Weights of a small mixture-of-experts language model, trained from scratch on English Wikipedia.
Experts: 64 experts in each of 8 layers, 48 GeGLU neurons an expert, 8 picks a token, a softmax router.
Below are experts of layer 6 (counted from 0) of a mixture-of-experts language model. Rows are named router (the router's row for the expert), down (a neuron's output weights, with its number) and show model dimensions 384-447. Each number is 128 + 24 x the weight over its row's rms, rounded and kept within 0 to 255.
Before each expert's rows: "comes before" lists some tokens at least twice as common just after its tokens as in all text. This comes from a sample of Wikipedia text that the model never trained on. Tokens count by the router's weight.

# expert 53
comes before: " The", ".", ",", " and", ".\n\n", " is"
router [108 163 117 130 153 138 134 122 136 135 120  99 156 147 105 150 106  96 137 124 120 113 117 138  81 119 115 121 141 119 136 127 165 130 122 101 133 139  71 120 141 120 160  77 140 128  94  96 185 131 170 118 136  97 124 125 110 120 107 120 161 151 111 153]
down0 [146 115 161 144 127 114 145 162 164 167 122 107  95 132 126  95 159 110  96 132 155 157 119 139 124 129 155 151 156 128 117 133 125 149 177 142 126 163 143 103 111 128 130 120 112 108 140 150 115 160 107 149 141 147 121 150 112 120 119  74 132 103 115  64]
down1 [105 135 127 120 169 122 129 113 116 136 113 111 129 114 112 132 125 140 139 121 140  72 187 114 187 158  73 139 187 162 137 170 127  73 139  90 114 128 130 120 119 127 154  80 182 140 135 131 106 141 120 155  52 121 141 110 118 106 122 133  97 115  94 169]
down2 [141 100 129 133 141 126 148 103 179 118 158 138 152 129 130 133  65 101 122 104 140 119  70 162 135  86 145  98 144  99 134 111 135 123 132 109  91  87 142  83 127  97 133 120  61 144 129 163 174 149 137 161 123 131 117  88  63 128  98 147 122 163 112 135]
down3 [131 121 128 156 164 143 104 107 185 188 137 117 153 105 139 151 188 122 143 146 142 103 118 106 152 161 152 137 153 149 143 106  98  94 109 159 125 125 126 107 155 136 144 122 147 130 128 103 128  99 149 129 106 142 111 134 113 109 132 126 140  82 122 124]
down4 [153 140 117 107 160 148 132 118 136 134 123 152  70 117 176  98 135 166 133 106 105  89 113 112 141 106 153 186 189 174 133  87 125 149 110 120 113 126 127 111 151 124 122 107 148 147 137 106 140 162  88  86 114 152 115 100 123 118 155 122 139 132  97  89]
down5 [113 128 154 127 153 118 137 145 166 104 126 154 112 169 176 129 145 131 112 126 168  75 115 128 127  98 156  89 110 110 173 136 156 129 152 101 146 137 136 100 142 111  88  86 131 132 106 109 137 128 115 132 110 154 124 123 135 147 119 122 158 131 145 136]
down6 [154 161 144 106  89 158 109 117 140 128 131 122  95 141 123 135 106  89 149 122 144 175 151 123 132 120  91 136 156  94 124 129 147 128 107 135 130 127 161 118 137 131 107 112 157 146 176 128 136 126 153 120 109 115 114  99 148 161 173 142 136 125 114 152]
down7 [112 109  75 147 118 125 147 180 113 129 109 121 153 121 131  95 141 116 159 194 154 137 119 140 142 155 139 106 133 127 147 145 117 117  78 126  99 160 147 146 142 134  87 146 105 145 144 144 137 127 106 131 131 135 143 136 114  85 130 100 121  95 101 162]
down8 [105 117 136 151 121 139  98 141 105 121 120 116 104 126 161 129 124 116 124 117 134 151 127 144 153 166 110 127 145 120 121 150 118 106 135 153 128  95 105 127 143 146 147 173 105 135 160 183 111 125 141 151  92 130 134 165 118 112 163 133 115  75 122 126]
down9 [ 84 122 120  92  96  81 125 150 115 161 118 138 137 141 118 131 170 126 119 122 118 148 147 106 159 134 109 132 110 141 134 136 150  93 157 140 150 158 137 180  88 144 117 126 140 162 101 173  88 112 128 161 143 177 131 138 172 112 140 145  96 124 150 127]
down10 [ 93 127 154  68 130 148 128 127 107 167  82  92 130 102 132  85 111 118 105 115 151 119 147 103 129 118  91 155 127 145 109  97 188 115  84 125 119 111 111 126  98 120 115  83 139 148 109 156 133 137 157 157 126 172 162 146 103 145 150 159 152 107 131 153]
down11 [169  85 142 156 101 137 149  91 136 117 165 102 119 121 127 150 108 136 122 159 134 118 115 106 112 153 104  97 144 106  94 139 146  91 107 117 113 120 132 138  86  78  96 138 147 120 143 132 145 172 157 107 102 108 140 116  93 143 122 164 150 135 114 136]
down12 [134 147 147 163 127  89 144 129 137 166 159 118 139 114 138 110 118 125 122 130 125 127 122  96 177  52 150 113 129 155 148  95 136 115 101 138 153  68 139 154 113  88 111 111 145 114  97 109 165 123 117  80 123 151 119 124 144 135 133 145 142 151 118 134]
down13 [108 129 139 126 135 111 156 123 168 116 121 113 144 128  99 156 134 145 172 107 127 112 144 125 116 110 130 127 149 164 110 165 134 119 129 106 110 129 163 141 137 103 120 147 163  69 140 126 105 141 141 124 149 117 133 104 115 101 114 144 101 129 128 103]
down14 [121 129  95 123 131 122 170 147 175 171 115 150 136  87 123 135 110 139 161 155 114 132 117 169 153 153 174 171 123  90 127 117 166 118 112 131  77 141 161 154 142 150 131 122 124 111 155 120 107 110 130 145 161 114 122 111 108 133 145 161 117 127 144 163]
down15 [ 79 157 140 154 123  92 105 128 137  65 128 125 166 162 124 162 105 125 142 115 119  85 131 144 105 149 125 111 128 100 136 108 113 113 114 166 145 113 118 114 145 102 118 122 148 115 116  81 128 190 168 118 132 112 137  77  90 126 104 157 155 153 107 121]
down16 [162 129 136 129 129 124 130  97 112 123 116 163 143 117 157 131 119 112  90 108 127 145 125 145 104 104 121  88 106 105 147 152 110 122 127 129 159 143 112 112 139 112 132 109 142 153 123 146 163 137 117 130 167 122 148  90 131 137 105  99 138 133 136 130]
down17 [126 147 123 128 151 129 159 156  89 139 115 120 117 151 151 173 151 156 159 184 118 119 114 143 142 139 129 146 122 143 137 107 149 120 131 122 152 102 143 143 123 125 108 126 135 112  90  80 133 116 146 139 130 181 141 138 123 113 104 126  84 152 120  91]
down18 [ 93 143 120 115 151 132 124 125 121 169 125  80 100 132 111 114  73 150  90 123 137 138 139 136  96 124 137 124 146 112 124 142 120 139 147 110 112 125 151 115 114 104 156 122 146  86 162 144  94 109 137 113 101 142 137  84 160  87 155 129 142 141 157 151]
down19 [129 152 147 146 147 176 170 161 114 152 148 131  89 136 156  79 176 132  91 132 126 122 130 119 128  94 115 127 135 110 112 139 109 131 123  99 141 151 123 110 167 138 144 122 146 123 109 164 140 131 150 122 129 192 151 127 155 145 111 122 180  93 115 122]
down20 [156 112 164 102 145 146 113 132 110 144 114 137 150 164 111 159 138 123 103 145 103 150 133 124 141  75 131 177  63 113 133 146 118 107 104  81 160 131 131 124 110 102 114 146  92 146 143 139 179 137 124 135 117 122 152 131  84 188 163 174 132 149 149 144]
down21 [138 126 137 172 124 108 127 171 140 187 165 139 120 126 131  95  96 156 137  97 139 129 143 115 142 144 157 125 122 115 127 122 132 116 119 129 126 143 154 132  99 125 117 149 136 131 161  96 112 116 159 166 116 128 137 146 140  71 171 110 133 117 134 174]
down22 [129 143 149 183 125 121 150 139 141 113 143 156 102 144 115 118 116 143 134 111 160 119  77 122 146 132  98  97 119 143 159 123 136 128 102 141 155 158 110 110 148 117 143 147 133 108 112 137 129 127 155 100 161 179 116 141 118 109 125 144  82 162 102 109]
down23 [121 119 147 105 134 143 113 101  60 130 149 100 114 164  98 145 161 109 163 146 149 143 111 163 143  79 123  95 138 150 129 103 172 125 127 135 158  93 120 157  95 150 136 124 110 119 146 116 114 136 185  89 121 143 116 111 164 110 128  84 113 134 136  99]
down24 [ 95 109  99 132 143 135 128 102 142  98 118 143 122 124 107 129 145 151 118 161 151 117 114 124 164 154 142 146 122 129 188 139 107 165 159 138 135 148  95 188 148 116 127 102 124 105 186 122 157 164  82 112 148 107 127 122 148 135 149 155 158 117 118 142]
down25 [143 157 119 152 112 101 130 134 139 131  98 151 136 131 147 114 126 108 132 164 174 158 115 118 170 133 103 105 115 107 140 149  86 128 132 158 159  69  80 126 139 118 121 117 184 118 137 118 123 142  74  96 165 108 131 115 143 151 133 134 120 118 120 155]
down26 [137 150 171 130 166 101 163 131 144 125 126 136 159 121 112 126 139 124 132  82 109 112 160 135 136 123 155 107 139 166  86 136 152 146 140 133 128 161  70 134 190 109 120 114 156 115  87 117 119 130 134 119 129 123 139 140 146 112 110 135 125  82 157 132]
down27 [134 138 104 136 141 104 128 111 148 152 147 107 148 112 107 142 118 152 150 150 117 131 132 111 123  98 156  83 162  94 101 134 139 148 126 130 121 103 130 142 174 110 189 131 174 133 120 127 177 122 136 130 102 128 112  73 131 120 123 138 146 161 100 136]
down28 [119  97 126 133 168 125 153  95 140 152 126 116 137  96 119 104  94 108 122 155 118 142 107 130 122  92 153 123 138 133 146 150 155 167 145 117 111 130 132 119 130 186 117 121 131 148 143  94 178 126 169 157 144 116 123  81 126 141 107 150 142 143 123 111]
down29 [123  92 141 132 136 109 117 140 102 137 120 147 125 128 164 112 128 148 170 150 107 134 140 118 104 116  87 109 121 110 118 132 128 144 128 100 126 126 133 162 132 144 114 151 140 179 125 130 141 143 117 132 133 157 130 107 130 106 141 137 114  83 173  98]
down30 [135  94 141 129 153  95 143 122 117 144 134 128 127 126 114 112 143 119 142 104  99 124 117 129  41 119 173 134  96 149 100 120 121 132 123 113 136 143 131  81  96 129 146 106 136 124 111 145 139 110 138 110 113 130 125 138 160 120 136 109 139 126 133 138]
down31 [149  89 152 139 119 143  94 143 127 154 124 138 116 150  99 115  90 125 129 112 137 122  85 115 166 140 130 141 101 103 119 117 181 107 136 144 138 132 116 135 142 173 146  86 133 135 123 127 123 158 108 105 114 133  85 109 125 163 144 132  81  98 139 160]
down32 [100 161 110 150 196 145 131 130 150 111 155  81 105 109  41 159 130 160 132  91 125 150  99 125 104 147  99 106 143 132  85 126 161  96 105 100 137 116 150 145 137 121  78 144 118 124 114 170 103 164 137 126 127 112 152 137 169  81 141 111 123 132 116 113]
down33 [135 112 115 156 105 170 151 134 101 131 101 143 129  68 152 122 135 117 157 105 157  83 150  77 114 100 107 134 102 125 148  88 121 117 125  98  98 155 122 134 113 121 107 132 123 135 122 126  84 116 131 129 103 104 137 139 130 143 139 111 134 162 101 138]
down34 [130 111 169 129 124 122  99  99 131 103 152 146 145 159  98  74 116 145 163 137  99 100 100 145 124 140 119 141 104 140 143 148 127 120 103 170  87 143 139 146 152 150 119 118 125  82 119 164 121 155  66 117 129 153 146 127 142 157 157 101 117 104 131 136]
down35 [140 128 148 107 137  77 126 117 111 118 100 139 157 103 111 126 123 119 121 129 114 108 145 115 130 139 122 157 100 109 117 146  95 116 125 137 113 154 136 140 163 101 102  98 162 114 143  95 142 133 138 139 122 146 134 127 110 146  71 127 128 112 108 124]
down36 [135 158 136  95 111 173 131 123 131  94 154 136 139 128 100  69 111 111  93 119 139 162 159 126 130 137  97 101 114 112 174 146 129 177 133 103 120 120 100 141 101 106 121 118 166 123 177 119  96  86 136 113 137 112  86 173 100 148 146 103  81 119 111 138]
down37 [118 135 141 140 102  83 105 119 103 153 130  93 158 112 152 115 127 146 110 144 106 132 142 130 127 122 161 113  97 129 100 167 120 132  90 139 119 102 135 175 142 169 162 157 128 158 178 107  90 139 131  96 156 104 151 112 157 115 123 153 110 112 122 136]
down38 [ 98 135  90 125 157  90 179 153  90 135 110 133 137  99 174 132 105 137 132 173 129 115  91  91 111 112 107 115 135 174 138 113 123 108 107 111 127 166 114 138 155 129 165 123 158 119 126 114 114 125 110 115 157 146 133  88 131 134 125 118  81 150 148 123]
down39 [128 119  97 148 165 133 117 139 121  77  96 117 161 115 118 168 147 160 126 111 111 145 158 142 156 118  93 108 147 135 169 152  94 103 148 145  93 100  87 102 132  86 111 115 104 164 123 131 119 117 140 121 137 163  90 103 124 139 127 124 118 164 131 118]
down40 [165  71 107 121 128 123  97 134 136 111  96  94 151 124 129 142 117 167 135 114  81 121 143 119  91 118  99 119 133 147 115  65 124 135 125 110 106 108 107 134  83 155 168 139 139 140 139 137  89 119 155 133 130 157 127 135 142 144 133 126 105 110 142 148]
down41 [156  67 153 136 183 114 107 116 157 140 109 106 136 103 135 114 123 118 144  96 105 136 159  98 177  92  97 143 162 114 102 131 102 131 147 135 131 125 133  97 136 159  95  94 138 116 147 150 125 111 145 110  84 133 138 101 114 127 122 120 132 137 103 147]
down42 [161 148 129 133 119 103 117 146 100 118 130 110 109 166  27 129 137 106 121 106 143 155 165 103 101 134 126 160  83 136  92 150 131 118 149 113 136 117 105 147 183 101 156 157 164  98 141 166  98  96 120 131 140 158 143 171 104 114 136 171  89 126 124 138]
down43 [126 113 102 125 114 133 131 119 132  87 122  98 119 113 110 130 131 126  87 115  82 107 114 155 118 150 204 118 134 116 104 125 122 144 113 122 100 140 124 170 140 142 132 109 122 137 110 134 150 127 164 123 133 167 132 125 114  98 121 141 163 148 152 133]
down44 [127 132 131 124 113 138 107 128 126 160 139 121  71 152 119 106 127 166 113 130 116 143 131 145 151 155 107 110 119 138 115 142 148 147 122 132 151 113 117 132 164 133 152 114 122 114 117 111 117 117 135 129 111 148 117 138 133  92 155 152 114 115 138 123]
down45 [127  79 141 143 118 147 122 120 137 132 126 127 152 150 147 108 110 157 134 165 158 103 110 106 156 121 113 141  93  91 114 152 113 141 128 122 135  86 127 165 120 100 120 109 137 121 131  99 118 119 128 138 144 128 113 113 104 118 100 132 122 139 120 143]
down46 [148 107 139 141 109 141 103 136 120 109 150 159  83 127 153  81 137 174 104 122 146 122  87 135 139 138  99 144 109 155 133 125 134 100 128 115 189  99 107 110  80 114 125 161 109 149 146 141 104 137 128 138 123 145 104 151 114  94 131 171 136  99 126 110]
down47 [130 142 126  91 107 123 106 177 125 154 110 108 138 107 162 132 148 157 116 118 138 141 131 128 125 158 181 126 111  57 161 165 111 112 131 126 166 132 164 116 145 108 127 154 114  97 114 135 151 103 110 117  59 120 170 144 113 128 118 145 120  96 127 179]

# expert 12
comes before: " ", " |", "\n", "–", " |\n", ")\n"
router [165  89 110 170 119 130 128 147 147 150  92 104 137 130 138 100 121 112 146 106 152 178 149 153 121 137 125 150 131 117 104 124 122 114 116 136 151 177 161  87 134 164 131 126 187 146 164 213  97 159 133 117 126 125  85 117 117 143  84 133 139 119 140 122]
down0 [ 81 109 107 109 153 139 136 118 128 122 153 148 121 128 142 111 165 141 152 159 148 105 125  81 112 136 111 109  98 121 142 150 121 111 149 101 138 106 134 139 109 116 121 142 123 173 126 131 137 115 123 158  96 168 130  78 140 115 160 119 105 127 125 143]
down1 [135 108 141  94 134 148 132 137 140 160 128 161 142 183  73  96 135 122 112 107 127 118 152 128 114 131 116 144 101 155 141  93 182  91 139 140 124 132 107 161  99 143 137  95 120 109 144 159 142 107 122 107  77 130 124 152 128 128 105 170 119 109 115  94]
down2 [ 94 134  77 120  97 110 146 138 152 134 127 152 131 122 135 110 133  97  82 136  80 169 111 139 139 105 116  82 162  99  83 124 140  81 165 155 153 121 144 121 138 134 153 178 130 148 118 105  77 107 115 104 105 115 113 110 129 108 159 154 134 158 138 150]
down3 [138 155 167 142 137 141 152 118 131 113 184 135 209 139 156 119 116 106 109 161 141  98 101 128 145 105 132 123 173 111 147  89 129 135 146  88 155 119 132 113  95 150 125  94 126 126 114 122 141 132  94 161 116 164 109  95 122 116 147 138  95 145 106 116]
down4 [ 96 153 165 140 130 178 104 126  94 113 120 139 116 129 156 117 178 169 124 106 105  98 126 123 182 145 115 123  94 128 103 132 132 130 122 123 140  60 153 133 157 130 153  86 117 127 168 143  90 175 122  88 136 130 132 144 145 129 138 137  66  71 128 135]
down5 [148  95 154 132 124 117 121 118 102 147 149 122  83 115 132 127  76  87 122 119 103 155 116 112  75 130 104 103 129 147 132 143  89 116 121 106 121 126 153 109 133 140 137 162 126 107 118 114 136  77 165 146 129 134 154 155 118 156 122 153 153 113 145 121]
down6 [145 157 105  99 121 126 155 123 159 106 107 124 194 160 118 119 112 115 130 121 122 130 161 123 147 108 107 111 120 135 134 147 127  70 124 150 125 164 130 108 158 107 102 117 129 104 147  74 131 130 127 134 130 145 114  70  80 108 135 139 107 141  63  91]
down7 [125 134 120 116 161 156 109 108 140 114 159 119 135 102 136 102 143 113 119 118 138 114 115 142 141  97 129 151 111 175 177 147 110 155 129 126 169 135  86 130 104 117 137 141 138 122 124 138  82 119 145 126 117 127 121 120 134 152  98 107 114 116 161  90]
down8 [142 146 134 139 100 124 154 106 132 130 135 156 137 105 134 147 147 138 144 110 144 158 139 111 114 144 178 162 150  85 124 150 122 134 131 147  83 152 157  88 129  89 125 134 105 101 133  92 167 152 115 139 160  94 110  86 108 146 117 121 124 128 118 131]
down9 [136 161 110 148 151  98 143 139 106  99 163  88 120 108 125 150 105 155 105 136 153 104 111 141 127  86  88 149 120 130 132 141 156 129  93 148 115 124 147 136  97 109 165 139 115 127 170 125 163 105 127 118 154 167 122 149 131 154 128 107 119 114 150 132]
down10 [128  90 162 149 116 142 175 150 120 154 144 105  87 119 134 124 113 139 139 105 151 158 113 164 137 144 134 132 131 141 107 124 143 145 125 105 132 165 127 147 122 107 144 144 158 126  99 123 124 127 142 122 135 142 165 189 165  88 119 115 171 120 141 135]
down11 [106 187 139  98 143 140 117 145  95 126 147 146 115 146 143 102 131  87 127 130 168 129 135 128 124  96  82 131 106 125 157 111 111 137 140 124 122 116 153 100 170 123 158 164 115 114 136 121 102  89 122 140 119 115 146 134 100 131 168 125 123 157 114 117]
down12 [103 119  98 109 118 121 121  89 120 133 110 138 111 140  99 128 119 135 111 122 127 127 143 162  84 155 163 114 105 108 147  89 178 145 126 133 139 155 167 137 150  83 106 122 110  94 122 130 111  92  95 122 127 116 156 111 113 131 152 124 143  71 104 152]
down13 [160  89 127  81  92 128  85 103 159 160 106 141 129 104 102 103 131 130  91  91 148 124 155  79 131 128 147 115 183 121 169 145 114  66 130 158 106 137 138 104 101 144  90 129  89 165  95 141 148 122 148 134 150 109 107 120 117  95 142 126 137 135 110 118]
down14 [108 125 102 133 106 104 150 132  57 109 116 134 130 165 164 118 149 109 143 138 155 131 152 138 115 110  68  88 107 104 100 132 160 163 159 139 129 110 149 154 133 156 160 164 121 134 134 138 130 175 137 118 177 135 131  68 152 113 140 132 155 145 131 142]
down15 [136 113 135 118  75 101 140 124 116 112 147 166 161  94 100 149 113 158 131 130 145 111 136 163 125 134 117 147 104 106 106 141 168  83 126 116 184 151 115 142 129  97 105 102 110 130 104 119 145  76 127 157 103 124 126 106 147 129 115 110 107 168 114 122]
down16 [111 120 130 116 157 165 132 137 103 133 146  94 123 128 115 133 125 140 133 103 110 145 114 114 129  76  98  47 133 113 140 125 149 152 127 164 122 109 132  91 128 131 146 100 141 100 121 119 129 124 125 137 145 124 141 158 106 120 127 122 148 125 143 123]
down17 [127 107 133 134 115 125 108 142 181 140 109 154 150 137 135 144  96 163 131 116  85 115 130 120 104 127 164 121 157 126 154 141 145 129 145 112  99 155 122 117 130 154 112 124 109 123  83 138 158 138 158 121 165 135 133 123 180 125 125 126 141 171 111 110]
down18 [106 116 125 149 146 155 135 133 130 106 133 113 140 115 115 134 126 135  83 125 117 115 110 112 131 137  78 114 109 107 162 132 158 127 112 136 101 146 122 176 143 152 132 111 124 141 129 123 151 136 166 132 107 111 102 129 121 108 166 129 108 169 106 121]
down19 [133 128 114 123 117 143  70 119 119 122 101 141 137 150 145  95  94 125 103 155 129 112  67 157 154 150 137 142 114 120 131 177 119  97 178 126 141 144 159 126 190 127 137 119 152  97 106 164  95 105 146 147 120 111 173  97 118 142 154  90 117 134 137 149]
down20 [110 161 135 129 131 174  93 189 129  61 149  97 137 152 162 144  91 132 131 121 143 159 172  64 131 138 130 131 141 138 122 147 171 170 141 102 112 131 116 164 119 101 120 103  94 120 123  97 100 150 109 146 131 123  85  71 121 120  76 160 120 114 133 113]
down21 [150 128 118 141 135 134 190 146 128 149 122  91 117 132  95 119 152 135 118 146 112 207 136 151 159  84  92 147 160 137 140 129  63 122 124 157 137 109 119  99 160 104  59 151  73 160 159 140 169 134 115 138 141 102 124 141  95 141 133 163 131 136 132 148]
down22 [138 104 115 163 137 154 105 134  94 157 161 133 115  82 140 115 128 120 119 135 119 120 112 172 149 141  91 141 118 136 141 146 109 139 124 118 119 139 124 129  90  94 133 173 123 139 122 118 102  98 164 156 144 111 121 130 119 101 146  91 100 100 142 149]
down23 [133 146 108 129 141  89 128 105 129  88 154 177 143 137 125 136 135 140 158 152  98 123 193 119 100 132 124 131 128 144 108 150 155 141 145  84 162 146 116 175 133 127 125 122 161 162 145 127 133 126 173 126 112 127 138 145 147 118 121 141 143 140 141 132]
down24 [ 99 137  77 138  87 112 137 129 111 119 134 146  98 124 133 177 122 116 180 139 147 122 128 132 110 126 127 151  89 155 144 112 145 145 103 143 107 113 146 110 127 121 150 161 135  87 156 133 118 108  79 175  95 126 158 105 170 150 150 126 119 108 112 113]
down25 [134 134 105 141 104 128 141 109  67 108 139 145 112 117 107 116  97 142 147 123 114 159 135 117 147 128 100 108 133 145 142 156 121 102 113 157 103 105 113  94 163  91 123 141 107 159 105 118  84 135 110 148 144 149 146 112 113 131 158 129 143  91  99 108]
down26 [142 129 142 148  76  97 113 154 160 139 155 150  94 152 131 138 125 159 110 116 125 128  93 145 143 153 119 127 127 121 166 123 138  95  93 128 154 185  75 149 102 116 152 166 118 110 151 106 139 150 123 153  85 137  62 131 144 133 129 101 132 130 130 114]
down27 [138 102 154 114 126 116 150 159 124 108 126 151 129 160 115 116 111 129 114  85 180  95 157 116 126 137 139 149 112 109 144 137 135 132 106 111 140 112 113 119 122  74 159 129 132 116 111 101  89 138 142 138 133 130 110 137  91 137 120 141 144 131 148 129]
down28 [124 131 113 102 110 141 143 131 140 156 136 152 144 161  83 150  95 131 195 133 132 109 134 130 134 145 159 144 135 112 111 143 112 132 108 121 144 130 141  96 150 139 115 132 119 156  95 161 140 105 114 158 127 121 145 173  97 124 174 134 101 134 123 161]
down29 [117  73 152  89 123 150 146 138 100 114 101 129 125 139 140 156 132 120 122 121 135 125  81 205 105 122  82 123 117 117 140 148 140 127 145 133 123 131  87 146 115 141 130 122 159  93 144 137 151 137 126 140 158 177 118 135 117 136 118 140 126 129 143  99]
down30 [159 115  67 149 134 107 139 166 141 139 150 131 140  63  91 136  64 145 111  99 132 137 188 107 131 114 115 132 117 150 150 127 110 144 135 119 122 141 130 125 109 146  88 142 149 119 103 113 154 146 111 148 114 117 127 113 143 157 127 115 158 118 182  99]
down31 [122 127 112 107 110 104 130 160  99 156 136 134 111 114 120 141 111  86 144 190 108 154 123 125 110 174 102  98 171 117 158 123 146 119 105 144 156 122 143 125  73  96 108 138 138 120 135 142 159 134 117 180 122 149 101 166 155 122 138 156 109  90 129 143]
down32 [110 120  90  97 124 136 110 121 132 133 125 163 139 103 130  82 128 114 147 111 162 104 136 145 134 114 140  88 125 110 167 148 144 123 162 162 136 139  92 150 120 127 108 117 157 151 117 166 147 120 183 105 104 166 109 129 114 120 109 119 110 139 172  90]
down33 [171 121 135 119 127 143 169 145 120 123 174 123  93 171 127 128 171  94  97 131 112 136 123 139 138  99 108 112 121 121 116 117 110 161 119 117 104 131 131 125 149 150 145 106 150 104 192  83  80 167 138 165 114 129 119 137 117 136 146 162 158 125 140 140]
down34 [126 152 151 150 124 106  61 168 118 133 149  90 119 191 130 139  93 117 116 110 126 110 175 144 140 147 122  74 107 139 145 143 109 116 139 133 132 165  91 136 137 163 144  97 119 119 112 113 134 149 126 109 147 121 139 174 154 126 123 101 100 143 122 113]
down35 [147 137 126 145 103 134 134 144 149 118 102 149  84 168 164 114 110 110 122 129 127  98 147 158  96 165 146  97 147 135 107  95 133 144 121  99 139 150 125 114 123 135 147 130 162 161 101 143 132 149 114 137 134 113 123 164 122 140 145 120 118 142 136 135]
down36 [121 105 174 148 157 117 160 124 135 110 126 120 112  81 159 133 143 170 152  97 114 151 127 133 117 132 163 130 123 153 175 125  65 138 149 105 138 133 160  80 151 149 174 110 112 171 138 116 117  80 112 129 120  77 119 122 161 156 135 114 134 106 117 122]
down37 [131 139 114 141 134 147 152 170 105 118 115 137 101 163 125 136 138 157 144 116 150 119 127 146 130 129 106 153 125 152 103 120  97 156 160 170 161 135 149 141 137 145 180 171 117 149 139 132 142 145 115  99  99 126 125 150 136 164  84 125 165 109 142 139]
down38 [ 98 117  80  91 106  89 131 166 147 157 117 125 189 113  99 162 154 145 121 169  83 173 183  91 106 133 135 132 135 112 146 165 102  86  84 105 163 105 121 138 130 113 112 122 107 165 110 134 101 111 123 134 147 107 118 167 106 104 128 156  61 152  94 160]
down39 [ 98  71 136 111  80 116 151 133 121 120 133 102  99 125 147 125 123 101 139 172 117 145 136 135 116  79 122 167 131 103 106 149 125 125 157 139 137 136  93 131  72  99 118 120 128 101 144 115 129 134 126 122 185 158 108  98 124 124 124 114 169 122  99 139]
down40 [137 130 135 113 144 155 129 137 138 128 147 126  82 123 125  90 148  86  95  92 128 140 143 134 126 142 112 126 151 112 133  86 134 137 139 136 117 130 133 151 104 113 132 148 153 107 177  98 163 140  87 123 112 123 120 153 123 166  92 169 155  96 138 152]
down41 [144 129 125 118 126 152 111  90 111 108  73 167  84 112 109 129 128 132 117 126 144 157 120 176 132 148 140 111 104 122  96 127 105 121 170 150 114 104 134 113 147 130 158 123 164 126 114 121 150 151 111 126 158 114 136 135 127 151 147 159 154 120  88 119]
down42 [ 99  83  91  94 169 162 110 124  75 107 141 167 122 155 130 148 118 137 119 157 118 147 112 127 114 131 116 156 155 107 142 138 136 169 144  79 129  92  92 169 175 149 116  87 130 159 118 103 128 104 100 135 129 135 154 164 132 118 104 152 126 147  90 136]
down43 [126 107 177 130  98 129  60 101 107 129 121 120  53 112 106 109 150  87  96 179 126 138 158 136 139 113  93 135 102 119  87 154 147 138 163 111 122 123 127  96 123 162 146 142 100 136 139 117 148 121  80 105  94 146 120 106 155 124 107 103 129 119 108 125]
down44 [137 105 179 126 118 116 135  51 164 100 133 102 139 112 130 133 164  97 137 114 139  78 119 134 116 130 116 137 170 120 120 114 123 117 140 144 130 127 101 144 131 140  99 133 138 132 144 116 127 179 119 134 124 130 167 127 119 117 127 137 134 198 132 133]
down45 [109 157 143 153 136  98 115 162 151  89 108 145  96 140 157 128 117 171 156 114  76 121  97 133 127 131 124 131 104 126 155 127 124  89 142 110 135 113 123 128 138 160 141 102 109 157 132 167 140 145 121 147 116 153 100 155 113 158 151 159 126  99 123  81]
down46 [108 128 121 119  95 140 156 140 120  93 159 138 183  79 146 154 140 169 188 156 150 127 122 147 110 126 160 178 134 111 111  82 142 136 150 179 133 106 140 105 121 122 120 135 124 115 109 168 161 160 114 117 169 136 122 138 123 141 104 108 114 118 105 167]
down47 [142 126 119 135 137 124 135  93 137 136 166 151 127 131  82 168 167 120 135 114 142 130  98 153 168 135 139 115 166 172  75  74  96 171 154 127 144 142 100 131 128 155 137  55  91 108 163 124 126 132 129 118 127 119  73 118 100  80 124  82 115 139 142 139]